{
  "d_model": 256,
  "d_shared_expert": 128,
  "moe_layers": [0, 1, 2, 3, 4, 5, 6, 7],
  "normalize_top_k": true,
  "init_std_router": 0.00708,
  "optimizer": "soap_variant",
  "lr": 0.00537,
  "batch_tokens": 65536,
  "steps": 4427,
  "dataset": "wikipedia_en"
}
Below are experts of layer 5 (counted from 0) of a mixture-of-experts language model. Rows are named router (the router's row for the expert), gate (a neuron's input weights, with its number), up (a neuron's input weights, with its number) and show model dimensions 0-63. Each number is 128 + 24 x the weight over its row's rms, rounded and kept within 0 to 255. Numbers have three digits each.
After each expert's rows: a language model's description of what the expert responds to; "comes after" lists some tokens at least twice as common just before its tokens as in all text. This comes from a sample of Wikipedia text that the model never trained on. Tokens count by the router's weight.

# expert 17
router:107107128107139130153115209146084097163130127118139138165135110135116104128140127117145189152154147151128090157138152119112163147154088118136092103122129140111117184136086132135118139079140174
gate0:132163128140194143153144140114113148089129085127131090114106168126170133145147124140127163126147133141152131162179118112130165140157160134126147173176078111120115092164096126162130078122141072
up0:143127125131157142143135103149061154110163086136148107128089129122121146159138149129110118128152128088141105156133105126124138153127153154105123095126122170135134119140075147120172111152173098
What it handles: Spaces, digits, percent signs, dashes and plus/minus signs inside numeric tables of election results, sports scores and statistics, like 3.91%, 7–5.
comes after: " |", " ", ";", "|", "0", "1"

# expert 16
router:131083100130117119160126155096107126138084096122098137171160101129103121145128139104129144163149153158135149138118137189118118104167125105102073117168137124135117137154138173117118141130135148
gate0:113116120161099070155132140128151107163132134130150138160122096111107134170125097118112123102138135092149130124143113125128150115106122126128119107140155123149137103096161156080148130125077136
up0:172108145132070153095143128126155130183149163150124133076169112122138142106138183114094134119109174108172079133138124130151173115124132099101124121086145155110140133119162075073143108100132123
What it handles: Year pieces 20 and 19, day numbers and match scores in dates and results lists, plus line-starting headings like List, Plot, See.
comes after: " ", "20", "19", "\n", "18", "=="

# expert 14
router:121078094109098110156099120124087127135101134096128152144140129091127128126115110148103145139116181098172140148160128143086156120146119070128098088145111136098096113131121153107133144115144139
gate0:109144108105117178176155095148116132119121105117142131167146129138132138152183090106107153115108123107092136150145127145120127156113115120164116140152125150106141106131082116154155151132126103
up0:116159117147122086090110154112134141100092098127122115118093153133150175111147138175130152102106134087122152152117163172124154143173104125139138171092128154136109128186167106123098120090099093
What it handles: Relative and demonstrative words like that, which, this, same, plus numbers and year endings inside parenthesized citations, such as (1982).
comes after: " ", "19", " (", "20", "18", "."

# expert 32
router:096133109103091136149089144180121136134143097101145145191127118136112130122093077113119131153104141169140106122114146139137136130116136117100077109171122119080162128145103154142102149135140194
gate0:116074145098112125096127114183098124129110109124069144104160125140099134209127154113117102123071097145115114136140118171116116120134097130127107118123099133098122126137183148156100104158150147
up0:114201155095122139111099129140123180144144107148150129113158134091097147111115163114114130123160160140107096145077101129151145152118143170116151112132104109189149159129127166119144113132122139
What it handles: Number tokens inside scores, durations, dates, elevations and statistics, such as 5:36, 6–4, December 30.
comes after: " ", "–", ".", "20", "19", ":"

# expert 10
router:145092087127088120152049141084092107144103131101129140145150158092156088110111133136121153134150142176134135122118154124150131114130119133077065132143148120116139172152085128121145159118139155
gate0:140107129158158095129108163147154135150138141119123141154092132080131126171126166086151143140111140094143121126141076101120137137125118114100122064119112148142077164145143106087127098165119127
up0:141156143115144163126158140124109128144086107182141141106165137075133159123125126064158133129130126126121126088080146103145091128164138124149112119167137119088101088121152120130177124134114105
What it handles: Verbs, participles and adjectives after was, is, to or were in biographies, e.g. served, died, known, founded, alive, missing.
comes after: " was", " is", " to", " were", " be", " are"

# expert 58
router:124159088153111114136111119160126135147102106112142160162126096091125117140085116118157124139131162178175107177117121142080108120164110134098085107110089113083116152115124128161115123102152126
gate0:118171116121139141125135119141054128127120128120132141115107180111164133141096160131126133135163141151099163159108130154144142135131132069152103125122160118097099134117120124165129147115143130
up0:177097157134135129087105171133161100148098148119135190106102162125121145113131125134125114095081166197125121137136155115122112145145080099121106136109104156091138149085136161136103118149106065
What it handles: Percent signs, trailing digits and zeros, and unit words after numbers, such as %, million, km, kg, mm, hp.
comes after: "0", "00", ".", "2", "5", "50"

# expert 18
router:130151081108094113141075123100083119134166153140107114136134136139137100141110148141146168137151168158116129125122110143086117129138115132097073124135096116102146120146090178143111141057152160
gate0:185137101107149085114109106140098145134107135120104153134133160135137108099120126131122156152177162119118096111126089122093109132135126158100148134138090130093050122143119132104149097137139140
up0:126132101119096109081149059085125097124116090142123134145165129136164109092186135129158115078111122099137131127114142143089129148129165141131091107107117127146141103110119136132124124141151137
What it handles: Abstract nouns and -ation/-ity endings after the or a, usually followed by of, such as development, design, quality, occupation.
comes after: " the", " a", " The", "'s", "The", " its"

# expert 28
router:140096090121100161151118166134120132101123103111068139162160123154146114129123150141093162172139136139184149132113170108132138136163081122130125087120084112117157109174131140124132153097127128
gate0:174085110155139109148124106108132100147111112104101137137133107165146124121122137154069104095132142135140102139105149129133138130151071108144097104128103100166172110121175123076147116101137149
up0:134135110141112158110153138174129174133128111147178099133097150148103133134104145192116153150119149103137134125095087104103158124088160156112112142142119129112124161125114161156116152111144074
What it handles: First capital letter or piece after an opening quote, parenthesis or heading line, in titles and names, e.g. "S-on, (S-kyhooks.
comes after: " (", " \"", ".\n\n", "\n\n", "==\n", " =\n\n"

# expert 50
router:139113140138107108139134172083097124158096128088127153157126134101115110125137105121156150111129143170161151166106143154120124099147131129131147134132096142120121192134071136140081166110128150
gate0:152089163111145161164099138115133111117130126124147121104137139108133147088156156134123167125160146134142095172144116185138179120129164072117179091098085123078125133148116134135151139114089142
up0:109154116129153097103086133087150107117163144110123085135145129133162152134099127099077125135113162159145140152119094130155172144123150112126117113127124114154122116130118095111135125137129136
What it handles: Common given names like John, William, Charles, Paul, often after by or ed., plus periods in initials.
comes after: " |", " by", "-", ":", "=", " J"

# expert 13
router:118093107116088148150104178126093134129122106095095138154124126123127105146085123115128152150141160140184142159129157149087134136145100140131112121136122142099154157127112152129099173122138191
gate0:098133121190102120134129134160141120130147112110132090115102134115143104140121150109125127120109175140146097132114141133157113052132109168121141114158097093112147102097154150088148168108099111
up0:126096137135142139107079147152155123138133114121131126193139166138114154121104133110118148143114114143135141118078080099130157109130129123117113149125139091144114147154110109141151106181117110
What it handles: First capital letter or first name starting a proper name, often after by, from or a label field, such as J, Chris, Robert, D.
comes after: " \"", " |", "-", " (", ":", "|"